Weights of a small mixture-of-experts language model, trained from scratch on English Wikipedia: a sigmoid router.
Below are experts of layer 2 (counted from 0) of a mixture-of-experts language model. Rows are named router (the router's row for the expert), gate (a neuron's input weights, with its number), up (a neuron's input weights, with its number), down (a neuron's output weights, with its number) and show model dimensions 384-447. Each number is 500 + 25 x the weight over its row's rms, rounded and kept within 0 to 999. Numbers have three digits each.
After each expert's rows: a language model's description of what the expert responds to. This comes from a sample of Wikipedia text that the model never trained on.

# expert 38
router:484522539474476499520509497469489548519477524498472489528471514523500484474479529482492569503478511489487568447513475490518466495469512506489494514475473519469509520488479479539499510499511524
gate0:506464522466497506502520493498441506480498498508504504486446489521519517514487503541536507515457426473506546508507443464551483502514520518522509464494490525502496530504546493505485552447445499
up0:488540508466525547474488521479508502475504468552503529426519530502497552485531458474480513507493545497482482470519490521458511492462505489505537515476473508521477487504517469490475444549488498
down0:506508489564522517479504498484523507491488450458493478476536502477499519493513507481488536493460521501488514535505487480471499508489475524502486505500492521472479508554516478465503508452512484
gate1:442396554472464483526486499513491565517514559518468523493494470482483504531477503511448532503510460508483501475497476490529464506516499480499524493461517518428524483531522536505511511465521502
up1:526519541526533508525479496546512538507579511505459505491504485494493538491485482477487476522482517463499516493514472519515517487513513519504497504521495484485503494505531477474524497499488523
down1:531511438472540485528481509526517473499491483471521524498477477461462460552472490530503484500477514503505461482502472504486533547507514496511509485486520449477531529545486526501536501508531501
Description: Table cell separators

# expert 35
router:489520477527521507517509518529510510466524500499532483514525521502573473510473520493524526473498524485548531487516517523518524430439505507518443502510485517582516516439475473511494494537505512
gate0:511530478528479500483530509469465435469463503470470535509531554481484498515509487492520454527498509539508492583481496527473516494495501530483472495493512486525552467531505526492492520462527526
up0:508545493483500465486470511483491510459465497528499470531493542494490490509489491443526452545483516507494503521527550529477575495486536542458505527494531482547555471537459505490484500516546471
down0:488496522535515502473531485475538541478526521509471547492464508509469488523498504487509497526467504474488495449560501484496539525539526508469513533511463505504498499484507500425493533501492484
gate1:484482510477484535533477514512485518491532485505505503525516461503513526538499496458502528498507485494518500470473499521514467493477494489493546488528464553514527504484500540506487448509526473
up1:487542514483525485494499459488517486484513535455453490505517470494477519510503491548501518530489431533498508526465531552463513503503509519500489535483510508510463505492486517492563552527485485
down1:489526507446496510504505503477544448488493547473508461481516543490484506507476479524546493470523484500513522487510501488492483466536470524511489487466526491504474487487534524502453498501449548
Description: Mid-word vowel syllables

# expert 21
router:518498485524512491488503506486563501518505496523477505522498491498527488499484469486434541482448515504512463503472502541485514467542445494515555496496497514516480500511486502577491518457467503
gate0:504467471492547536526504472500507500515484458516551517510501492507513497527525481487531480486490488479500517512449506496524502489482486500463512490502496548505531505510502427524482462457503468
up0:476477490559464511506560492518502484510535495505502508481468514496519501501534495483488497446537496464502487465526512445534542451474516540491453500502512519489475537483506544571532520563456474
down0:485485508488503488465507517468465508524547513495497510505470487517493497464485553487480507565498497554524506510473530440497474481474508505512485447534500506543507525510496484492475538491529506
gate1:452483503490500518496487480485534523519482503470533507510522509478558517533490486531503481515511523490518476499482525467496491485491510481487533488463527512491507486512460445456477537522539518
up1:492518485458500534478465518536476510486505470458503529474513493532493479501494547453520451455464511481470496510513526511509499478498500505494519524540502506541513521491531536477512432504514478
down1:488518470484461565510499512465490520497475521514496458490508482515515537454516537500495483476523478527476515532505492525495493509463532504485488503496532501453472512490532487489525432510471507
Description: Person and institution names

# expert 16
router:524502526475518476515504529535480496483528447516510537484528484492475500522475473488504521512475515492479529508460518498517472459501470495508481514496492507487497482463508525470513449511456447
gate0:511546498491506467484502496509490479469485444540477539493506448464505425509515523525463480482495499494536515523453494468527514456463457472505529502481454478511519520483462486503516477531504485
up0:434526505519505489522486512463486505575499505497470459510502519502447534525470518491519499462517497527506478480474545494514507555492525506498528466508476531486489454501530499514528520466478565
down0:470521467471511499491508514489521478510473517494475535416496508514520492479457440521471503494527452484472482535471475518512495502473532514513529517468537505547497511505519509501479419480485528
gate1:535518492495513512486496430500462503530510488506507530458522473487497526499467522548500493525520483492519447519464461489498493492543499475491491503514535525498477543535543479539450530495524494
up1:505477542492499509485461511484479492527489512473467505532468521501501526530544512497491522467494527523526562496511491510500554471489560457508518454519502464491509507502470524524498490522485526
down1:458460508455495498530523466547547505536493497537487524478552498488526503532513511535483490515493519502535482477490498503501519491473484482492475479476489485506511509496523449468493505522482499
Description: Numbers in table cells

# expert 43
router:479517483474468480510485471544485512507560518547490500511533514557419504516511490501494481509420515490495542483473516522498524500499470503460456498496492499458493508466505529512501549480529508
gate0:512506507514489476505497522479439521492458493533526516498482492508479522532549518515548468519488515518498557495460491456517553516513483502487522486451513462486478553545469548479446524487499515
up0:518567511506549510497489488531474456541518454559510505466483493474521445523507507486508529473518507536450535526542479499532495499501513498515476496533482458511506511495479452559502478504525502
down0:499448492493476496517528482477462492530508497496455494504506493510481496503529483498520497473491520496463493513480519519510498516498506469530466453489550517474470498476477514474517505465505542
gate1:545465497500537501544525522488484449485475487517551533519468530483521491512486481550520483483490482545494514526525481499484477537462520494522541482475510495554464518518497472449528508508491471
up1:532521501482491526469535489507483462563462496469526475487488543488512511476544485489486529516488474468465496546500523483494552495507452501551518502515457493520528481532512524505511499515535496
down1:552485553466487475489522516518491485494526510492505492497496513561500521469477452461539470491535500504509494527524474513493494512531538485527527542502501509497480491508535464517483529504505527
Description: Months and compass words

# expert 46
router:516472525478469490522523519463533493488486473523512487514519496471525501488503493468499507481502492460540491542487537492489529508470466470512507507506486527530540476564538487480486534476534495
gate0:548472479501528511522522480497485472499483479515511509529512471453487520491480525444523506444502512444463486497475496508525506469513453540469509528499477478506523477488494487480527485476535509
up0:493515487501476488486525506528526507448535526441509497505532521502525519479530494508489492495454531505475491511517531466523544501494546510491475491522490484482457470519493502498544503494482493
down0:510543484501501513467462520545490506463531552505517539459552501472512461548477482520501509501479412456493502539483509494517489516493534479480500485497516525480519500527490515515529495485503524
gate1:473538475438520495526508470541497526514465503540530516485524482507496529503499479479496462477523499507506478511458457444530464545472513524478480491475511516512523527540483477524515476467530522
up1:494515500525477473497464476518510457534480462490532485500497503475425519524486520498519507496503536505517514485495432554501472498500491523522510512506490495496514508485519546483505529537501506
down1:450514472514497501490477495487473505531479516557542511522481490484510468522476505525478500499489474452506539486481457492505531530513485481501485511512440488514529500497532544491512538478497505
Description: Of and particles

# expert 9
router:501546513499507464472528537484469518498516529530507489549494526493537507483496513492516566439557496516506474495559462497461483538518518469526486486495506494500477507510493490507502530518473505
gate0:522519525508485502462527504531462530516533481494508496453520505504499479513493560525500513502522471483463477500461490488452494482487512495511524515463496499487536490523511509506471489495491481
up0:530482525474535472481477532521503484496484479508482499501496501472489496498494495443485485516502501518507543530555457495473487517500494463527497468467520495487462464501496510509496435484515503
down0:515505475495479508546520534501502457496503431511457528465493476477491473467532483498490555489506525486458511509486501485558502498505561517489523504486511479499486490501468520512482501549469532
gate1:500484506491501510482482462500533483499506471491479530494542478478539482482536458523501504519469499454520513519497490552495504494458504505477516456492521536471523515504494475439524542464525509
up1:537486476481540494502459519539450493515546458508516513480476515507481489508475544527502500531502549513481490478529512501536512528560485545477519506489461480528500486465506459512444544535505529
down1:485483555509462487540457519461513482490498448551493483500511459549500504529463504529492543486479489511498478495537485492492503551507547492459502503517503512496509491509480532493446517556473471
Description: Acronym and mid-word letters

# expert 57
router:448525496511521497487534527497549476524481508499498481499484495518478453487489528515493495515505497468491514485489501439462432498506535508532494512527488479509478531464572508492505517542497507
gate0:494528482550503501467511503516530500490516496516487517500532486537486516455477501494470474518502522489468480511504502464517495490474513537519510464496513527531512480470527469498491457448502497
up0:479540538500493493467487493491495504504511535474543508469489501532519512485458502507517483533508471486511451495469485505483522551482497515528468482509460508554510535511528544516495499484491510
down0:535503539531493511502543525482531503519488456420500469506493532486495515461514504459506508529509514508478496513503535511489456495473504480505458542574466491513507562501453522474500480510489533
gate1:512460501532494496505511500504497500512523483498436501505554526527519486480509471497552508481513484553478427501504493551506441459531485497526524519508489496506503519448503479454508538489511506
up1:491499481484496487484529518462469520530490492519489490475453490473506497554478458545461503536505480490524572460532474529511503543529518481508503507544531527507526517473515513507494499537474481
down1:530490513468468491521592519502517458519489498494476517514461436515485481521512528486467487496482494486497517464521496524503485526508540518498448498545489533543468530470529484512524463534553506
Description: Places and nationalities

# expert 28
router:495478516472492453512464483532492538505503524499448445488486508511536487491514516493556510474533515537497496490471503534484512455496440531547530508515491496471543492471488497496471513471453492
gate0:474512507495488486472535513512521473487504441476491537537452497468492514523515481532492512486482481489499546584462502525458492521509488482528509462501495486478490489518481527487497460498538526
up0:560513482523533530511459494481489492470523497469500495465482496484489464475512518546493512499524495480507533478518507511529485457441469532563549481553520472501514541519486483500500527502493481
down0:528567489507498502531485491516488477516477478533464507482462446505506471519545473486506534468501487514511455457534537486511485497516487517456461496490443475557489537525503529528515508524532516
gate1:494499501486468502477512506565457503488503542488505459485474541495487535512495451486426461480488493482478484497528512464507488529498473518523504474444492488481539506513523542495490511525509499
up1:498508505488490519484525490475498522577462543505501517499504473521500501481475465460490467506517543486503548488479513494535437509520467547488497524490520516528508481488518466487548538483537508
down1:545536487456492460473542506551514548510477456492533514456492467463505500471452483498512484526517531520480482483464478559510472470526448491475504471497519480528507487489496547496487475575535462
Description: Inner word syllables

# expert 10
router:487493545499455468507514461500449541486515499499502505561512539482451475501476469478488486501473517469441505496494479548509517484509447492505460505537475452467497483495476465497488524431480476
gate0:520483523520506508480528503500493472543526435467516516413510541474491497541497509504531524513476504527468542488453470485481497519490491492481529512497553518502524507479486489528487534473513461
up0:496502525522485516492452495474444527508510501558482478508484515508490531511507497497504497526521533513534503481488522446533519532506524494494482517489485446450498492504498467525480534454515518
down0:496481524487446519553503478486513480509496507511479482486469468474475470488498548497492539474507480488490501553504487473468489500505493564530531476520530482492504492486485487499534473531513503
gate1:536494512474503484512524456493463477493525501460491509527513507495505536488503523520558493522461507515525534482435526517514494524519544523521554514504458524515548484508525480481486500488492552
up1:539528531466533485527531468485523522478510510486502483535512489461478534472479505530435545492498470454544499539519484506477542523552499532524509520459490565486446486511479501475479507466480545
down1:482486487460503546497434486508485496453488474494511512490504535534523542486463496513536529518519515495484535474532475531480472561525520497510489467541513531510546468493483443508489509508539509
Description: Table pipes, copulas, colons

# expert 4
router:483520505510454463505508518482491506519539499499506459509512528523499473488487518472464533491495530507488547487474492493463489477487510457484503549529476474496494491457476495528449509510531492
gate0:533484509510487533512488448537479458475461470474528503494465476467521498510498536514485473515484480523510510526462507495488502516505543481536496499463543530496502524518513493510461444502448476
up0:471493482476458452480491555502496497476459530493503567499479505467467486510518443489521498499477499507505529542504463531511500528474436476482502481522500506514491511522483505530487522444538505
down0:460496515482481463486437498530545526505499500518526475492520517529473521495512480506529494530526517495494510493503518501527514495479503485548506491568450472549505487485468543446445502524487504
gate1:489506492501438511488445494521522515508461494529526541482469473502483502508536486530538515501528499472498522521510522503503503520482487535482503502475528527483515509527530519503508551495466555
up1:555506486578521489517539501497523494550544486459491485508519507465520482492476563486444519544466538485489478489525500522510524480502485521470503510492485499516479508498535541520491516520503482
down1:552440484493493500490502473512481454497501474493509529506522517499475517495533491507486475482520504494543522504508488540504481516485487485517554519532435524465524478521503505473514491517510521
Description: Prepositions and conjunctions

# expert 31
router:547488488517513476523531522472493520511468515510487474498504490539526501491558535493486497458480474513535497455498492513471487490503451489528472501522494462524529514501477455482507523471492462
gate0:488531526509496539484486509507487482494445507484506485507510484499470460531522459519500487495508477481462503488545491475524483560507532493491508483474528471468520523498496485478522527512516516
up0:542466469488522454481501479510454495502477486502485536501512467549477491520474558546503528507473487533489476507457432506521473489502522516478557527471501518538509493508534521520493443486522452
down0:493543501485495525544536459475451499504470457488473547505487498519525494485495470518561502534476537514524531481512498516489515548458483473521518497510506504480449535485498528485497499462487503
gate1:458517516529468495477541481521521500505490491519499516519462506494554500509477539513518528485491490470546496535503489524465469535469501472472497492522485501490470496535512547511500503475530543
up1:457488537513526464524494530522468533526511526525521490499516512478536523502532519456461526514470516552478494522485474472480498474491498495509506523490488504494515477483485528505495532515498517
down1:458534471484465452531546486563520465469506507505502522540506532494529490489482505482513500540496507487466547520515510526498511488487467517477496527516517535526479514485537472503488494525522479
Description: Word-final suffixes

# expert 54
router:504490501460468480513529495483510535534533518497484500517489486503496457513512526503533493487517475479500470491537536497493499456530544481501495519495500501469494520485518478500486539542493546
gate0:493518536480510496531524460473478502527440476482495488497505514502501464522505468467515546507509510552487500473460501543531479500527495510540486517467514502503537510528470549540506494506532504
up0:495514473498511485480469484493489478523469475480490475492482503525540484526472527514544525528475502512496518470523519476496499535524478502441523485491487488510455539526525519484537456493494502
down0:500436480515474496534508472458502491518502505482505532507498488508501521488524499489503535498504503454497522492483512504474500500532505536482452527463544486560555476506503512565474525469492516
gate1:513519510471507516519441503526477457488490490487528484497511464503462463522480476473502497442568492519500488465500514482478457486507476503539495477499471491486506469509479524552529504469516474
up1:478511487459460503527478511490517517466461488499505551502548510504566537532498495537513510552512489511493476506556514532523468492546517477488487519504500508513524498506512492530465467468525497
down1:510514493492479520441488481471527497460470501479547517512504511484478507484497498480413513481506462510513506507516466491523526526500499498507548502521482509529577504512491496527555475519549496
Description: Capital word starts

# expert 37
router:547513467463482505510499488502467513465501518469434464537503501495510497517485466528564489503488513539494512487477489510482503491499511449461453484514536530527524553501492555467474484478478476
gate0:510580534499511516498450479551518497492477473498522521536512522528497494462477537481500498556526523493523516513490491481528486486463477518496486481531504500535521512540514531488516517496486486
up0:516451479472475519520479557515482472512495494484478496548482500529527512505462523519473478503500506543526459471533527497491492531517492492492465486497524509473473481478511506553513452448507487
down0:440515483523451509489527502493500496485495493506470537466518478453516518502481513513481496485533468498493467509473489528536479461496498510493527511526504438489502484478526504516501516532540479
gate1:499504511483511498472531511509533506431500513520472485523480519473479500503497498532524476490521513528478497470505465469488529524485463487474497477488542534523515511509510494498491486526530501
up1:538482513535514459511505455510510489468509487502506475502491506481515536507497503505497517482493480553531526504539537463496519536497477457490464515547488529526497528477507529485501535521519539
down1:508504549488518505477505522523499504497523473529486512479461488480441465505465479498562527540498519501473447511487542490517519501488491491504482530490473507522549501512497472493492491535534501
Description: Years in dates

# expert 52
router:495514467518507465496532485500479508535505520495450498526499509492485501466499518479519463527529495500513510500489507506495499512475498509494510492488496462480513451471494480517505511431460482
gate0:472485515530488551509499492548509513473484505508481533512493482515526520468505573490510503516506478532481524497565492493503495516501461517538524500490485496514462481513513507529493541503527495
up0:475490506456509446521525516526512433500502466488519461504513515480499516530505502494499555513497470476547475509478488532498514501516525479466441518480522483482536534502511475493543498493494469
down0:462502541535485490545496537544477507500450521512512510478472520541457503510500514531520497494476526533502533515517483513484534523513510488459489523478477448480509492500500495553513457517496502
gate1:480498459497512535512490520515513500497513456513439497492498486481519514430517549479531510495537483459459503467509446466510501526499476469458499500461493512514483521508527458478512496499485531
up1:472497509480495514477500507493491506508522493495500480530504494538461521504511519493526485516486505555486506531500481493499468502486547502486481463509547493492512511508482524515502515498519504
down1:482483491489496517514499531480483508526494507490479511490451460523499499486464505495515501485506506496493498552479501535513518511464492493496527445498542501497488452487538525492489512463490514
Description: Opening quotes and brackets

# expert 1
router:530508566521490518521500526524524521467495480494494498454485489520494506505504465482514561538522482469531544502485499488514537512499535495490498509508498528549520465562487456484541518508511526
gate0:491535466507480545564487534486522521485496465523483473464475494525473548506571487517473517507501492428498484520498485494483492537526476514468504534475491517515506487533478505490526504500518519
up0:541569527496492513487514530522519488518470514525523503494521518462526503511489469502474511496528513537507545495469519480478468539482487562495456490550490502477540499523515500525509460498501507
down0:480469550527477469497467509524551507545496471518535544491454495482522532508532492486460489516468463457521525508534513480476482481518588485488456520551498520532500500504510488505492511497529504
gate1:463533451522473506539468471525532506477506511508469471471498480509522516445530470471500538543473431469508482503438527455531515484490519511482471523473514501501474503528524489437522518488493485
up1:483514480452477526505510503498539533500506522547534506529504463529489540510486523507522481493463544476500513522498445542522504526521534521505460514499491473465511480500508498488491475526513490
down1:491504505515516475531497507537486531511490525538503473532560474528456478520542492506498417495482474478471478482497512549485493523481497488486468484516485512514499509509485513483522499467520480
Description: Arts and media nouns

# expert 50
router:496512531536520489534487496482481491541509461480521509523508464467479544509508509515439479447491506533542487465489477490492460530505493526449511495470505524468529505497504462467505514511542535
gate0:520495529520510529493500520463463550497554477499482489473545498482533516498532477468460516510495518520500477503508500493483475474527514530519525511515540520443497502494502504523510554503457527
up0:493514525503449515553490526543483529487507518538505467529487440499436540515475513465474489514515522501504549519503536504493498503508516467508514484512474474525499512449521537507489482543480469
down0:496456517531498523531477521494484549498484526491483445499498492484510492512520495525518516485472485506455494513520525467508489464445498458487502544502502489473505498504497490485517486489524493
gate1:501517512479507522509452504500497509538544486474526529486527506475504472480508521527492503482496486466489516473499506527482503526490449470517483508525525496492493505532526485526526579479531492
up1:486496523492467518468498497517528561491522500500524509504554538483497471529482500499521456499512467523534492514519491450518531464508506507509532512460493492489508468489548463493523533506469469
down1:492519466472520486466502521502497519502484487511520503495517502508511494492496474529445491505513447526491508544427481471497551470530513519556488468454514532503491547506526484459524531501470491
Description: Verb and noun stems

# expert 0
router:518488518479441463485512553481483522490491513490519484496523519515484460481492497468537520476479513558523510483471442512482508415484489500491492538488477469498492538480516509504481513504489455
gate0:517480484473530489509499495523492483524476507461513486469480497475481455495508488469526489494489520464482538492472517493521490533544496471497478511454515496463509527510465465507478485496536486
up0:538503472487514509519486541550499490487536505511511505536497517472515472520523488514471492459465496533499491520553512502478530467467508452511478506503483457502525520479534479506482478534474493
down0:461537512438483496523481517478484516494555498464454485521529496509479510498511508547501478505526495490527496501522498482494486532500535485514522523553488520497471499512547519509469484452531502
gate1:469455470478526523543561527502508468506493508488530498493496469429503498509508489544525491511500493493504509478494503500509487511527546519454476513489529507533516466492525515438465559498504494
up1:499497508521492498509483510472512513524493526507448517501444502466497517516466531489507545489522489507438466493495470497522466497477507509497506485526537460500468510478532523495526498492530548
down1:504452504464502538503545508490505499513493511517529498461520526500482520563508541525500478494521503515469505501514517528486502486505521477571497499469529519517491492523493500479478481530538462
Description: Word-final suffix pieces

# expert 2
router:519544521514478498497496490497495482509492489462436492509531445470480510533498469495472489488492494475530474524528534483559500495478497499471432497536502545476510494532508512491484517511492500
gate0:531507484492501548535480515495466474498542503517511487492552544509485497552484468425461468544543529488498526536525485536500524520537544471488540543490501517503505531491492523536543491486518533
up0:464513506490477478494484510487485478509532479488493538528516471506508487489505512494503503574482512573520513555468495517515501490481525497478520496525511552523497482542449472506538511462491513
down0:494485485491504491472537470524550499493485497527452509453483483491500481496476472509528471432516525504494567515475511508488493477539477490526472479544512503493478509537486480448497514501500481
gate1:483449497506478490514487539548503499504495516536554498450472475531498509484476489532514462478527521482543515471463501538488452476497490468526515485491534494534522445532494529535524526552531514
up1:495486515510479516524496524473495542502507544468506480510472510482488475519522557490490455472491466553467503486534529489503505501499530463533467484548515472549525489500497502535524528509501487
down1:531507509496475477558493469491455516516472513486520501495431451476526502538463491500453534498521479490466527466459505496507505511503483479519473502515535475478500498472496489470495469487478496
Description: Past-tense narrative verbs

# expert 45
router:528505514550533460484513525469499541518492506508507488515520545521482486495482533506534511501541526505473538516472470485431508478491529450561484518503478496486521481447469518496478518511496500
gate0:485494487528479519540529474493503484457494476505489545499490473494515459521547504463510447507482448524511527533508483490470467528498531496515508477488552475488510505486534499511531476503477505
up0:497559505473465539524511463521492506507491473467502515496546496522482447508513483442521520505479529511478474491513483515497467519492559502566517530495536491473527492477515500465480517495484516
down0:457513488491486480523518520487501505487498529490530483551520475508533491489521489517529504489498519501447496526498510509452468498511481472515470515498487519483448488531528551449501511533506493
gate1:549487529503496465484516477495484500513497458475539519512517489509516510530476519520538450504467474510532468481512508523472500506509509472457479516485502541480593546479493469526516499503528518
up1:499540491522489532532509495494509496464466511481548509492514486525508541521476535515476494475488513469505504463482502542534480486471505507521476486483478470498499488483483503523493491485492451
down1:506457458496524455490469473489501529544489519477505453485496520469494525459505524526506518491493540480514532502499448494471505485528492504485501522475488543543514480505506554539523509498528466
Description: Function words and leave

# expert 6
router:522523492532519481499529494486459485424477475499509505507481496532469490497528483494538478480509513452514510497459508508521532518499445548486483508535488508503506482511468500503527516541475450
gate0:543463531465544477494499524503524515499552505455530481519459531510513516504512515508520468500511508469470541499479438507482518521505477530476538477498523532475519487506521554511463519544419490
up0:521482545491494511540497515437510499528489514499512483475453484526522464501488498522516522498502495545510508507483476539505490507485530510493466487502511451490468477490510523514454422496516511
down0:490517537458495496511500480490473481488506487476538503516503492495514511493508444488536485498495482488434506470487502488479485442474480496526492544492525498490480496512513483496495507442508495
gate1:460497483485473528475514524538465424485525485492481486503519509488508480497467496488505525512512456515491544475570477505499499510533499509483473487498536468490482513479544529538520501510503550
up1:507546469521512528551524534462526481533485507471467484491445512551546509509471505519522504494519431514492489517508511494536486509500500534502487509464499505515514445466486529488508496503515540
down1:562541533508499505474455492497457545499520483539490524501527505480500499508520488491531516500511566496498464519514534480532462506481516485441499481514445507515461491467514534522519483503511491
Description: Line-start markers

# expert 33
router:498482500466503458467479504452474517526500522509534492525495523526473418514458512472492534494502510528494497498506460513466516493527533482516488519528478494489458476469464487508479539513496500
gate0:500464512488480487506474509494528487519487519471494525487473469499503485507491524548453511501507461502510538493483500500538495544550528520481500482521515473515526466494503517497453483506463521
up0:546453495539530466490517488508499482503514517490455478528471489540504490503506531486491514470512511501514480460487546491476500514562527477492457472477499524470514462504507509507516500464474502
down0:514515481510458470519530475478493478526432502489498512496512517500484539558515473508488480508505505524475478560514503537485451444470511489496494501493546542488493496505498511491526513453499520
gate1:474477497528520515486494509483472511525510478467506550494464441461484536522467526495526547516499512531486472517475521494522531503522479494497498510506510487491478531518490517469502521494531479
up1:501473470492468480538493529481525472514497507516526496529510505484500512489490505484498498465503509508430474527492493503469514522472520519513536482491545464480509532520470456485512501506484528
down1:490536508503520521449471488496516497514504527489541495518505515512478490517488580507552497465491509545537477489511462502487448537479524464458466529500530506499468500524471517496506488508494547
Description: Prepositions and conjunctions

# expert 53
router:528498496538503521536524436509493516430489472528518505494504523505509499501518533503523468491523494472471490505476503479497486531501493479488503487496504515522495521458489520493509500459481509
gate0:457537515528492492479503467482496500466469478485514519527491503461483484455527502511507519484518443511557487549513525515494488529490500500445499498471489502513522520492497526539475487495476462
up0:488498443521499489483464499497477465506471495512494493494532498462487536522512468508510488505490527521512526498454501514501483456527470492510486482470505468549527494525487505512548472519543515
down0:528465476491522505495506534449438473481472488456515544484493470475491505511502475496534429521496542489507493472464501542517491471531517513503531496489505537470497487500487502518540536495501554
gate1:462514472525517509526550486482429463490497484529506487498437481543503508475521458488528490489490492478496473439505497488500507480494539533526485470539478491463523432535507498525511475479436488
up1:515490475500474555460490513494478511483490499501520549479487496500500541493521523527525505480536523453496491526525496487524484543517507529538476481508481481550431465483495536532538489511482513
down1:489482519526545534494488489441465494552503501464518507490507503503463509517514520476520532488520543484488512489493506501473495487514498552482495497509471498509514514505508510496465442514482507
Description: Education and academic words

# expert 62
router:513541521479501514474502506499480485487492491515480480489495510539465459479501524486501470511497516521496519487479506493501528497504505539509504504541497443511468500475539522455518519513537505
gate0:530543541538475493479488489501526443507498525521510539514499498453451505477479500523486516492474455511509436482490509509531528518509499487538485496522516554451512553465494491532481505514524514
up0:522523508491467531484501519506485541528497499553480467457504440481531530512521470508517530483529497518542549535473516478470469479455488488445534468477493507481497536514525507489481475493456550
down0:475559497473481532485530486504496492515497481492514483462507499502521516548507459522510510515491471515484466525546513475524490521502536492544512460494542512543442485478524502483507512518455489
gate1:475515496503509484495497465501523487514517476507495509496471475479466486582518535479492508488501479504464389510497483513447471504439501506499528489543547519486526495495520510495515471501461493
up1:503488481460464490558494495481517481514497495486504475468508519506523524509497487545521508459478490467537527482478486468495519513512494458458518486515502466539448529531502496513482481513511505
down1:481507496480517495497474502508474494530519468473497540486471505516512498509507519500483469523542525520493509489524482494456518502512509447516455517481515524450534497503483499524491454537506482
Description: Hyphens and opening brackets

# expert 61
router:499514555524456495511500511484465480466472479519495532524528496516549538530518496473509502465500507484493481516476530540483522475479478513451546513550476480446504478470537474488511472508450472
gate0:487495519461522510495478469523506515515507496521486471541496479509500514443523465482506478546486492501547494483502521509492468502467477478547513485556462538520505528542557494568486462505473498
up0:469514531482522493498500501525510526525464495510490476516472459521480496500545470493420493503484482511496491505468495490526505551538494505526489504504513501496497518486542501513496470485540525
down0:479433482522466522475505513514507488468467482498506470539526471494519488508502507498515492479568506498465519530490460485454537496478501509503516505481476489490472520534542496447517556494479527
gate1:487454505451530493488462543535529500493483465462485479471467502505553490489486496508501503488509511454496517490492502498515495503502485481492525483468507471480464472543529470496514497498480504
up1:501457510559509499503473488511542503516524529520486473538468500484499503529533523482502501473501477470512558474499538556512466450473501489484468490513475454494472546495477496522527485534537493
down1:484482492477500485496511499503531517460483479493493484462452496497475472490461525449500500499506487549524521487531518519502451509516458469470529511483497487517525496524550494504535451470498459
Description: Digits in numbers

# expert 11
router:489478535475492494486483505492517536511533515536504549531488507516493474477490474468464501521509517478489504481552505510512543486513457487499534559483489531488483488482482471501529499466514506
gate0:474473486483492520501509513544482489501546458489527477500469499521515487521508496493482509481511489554542525498555497481520527540538521510463496509503494492447518468472507456509550465522498505
up0:524494541482492514519485476477557526524493513506527546495487539520500521494526480510497494472519491529533494509520466501485489546537466488514495489480499499476514504521467531510479444513458445
down0:536503532462517491465472486516556476484500506506500480513540498530514510501509529490513506488494489502472513477493504480531482506512510524477460517501439479488528493511490506515525486516514465
gate1:504547494497519509520512496494475493484461500504514523471499544540494518484486507528513494509476542464480517454454482508484484483512467517485541531474478498475527500509525490526517470491517521
up1:519487451488497468533517522500463479543456493495474498477524480485500477473513522502477469510497550504494528538502525477504471503485491516498483516482498527486493508476463523495513532552528521
down1:500502508471498475471533507499458511486524479467500545487468497520509529510540493500461533497505519520504548493479518524497500506504563506514494496508479481508526524477493483484479485483493540
Description: Punctuation and copulas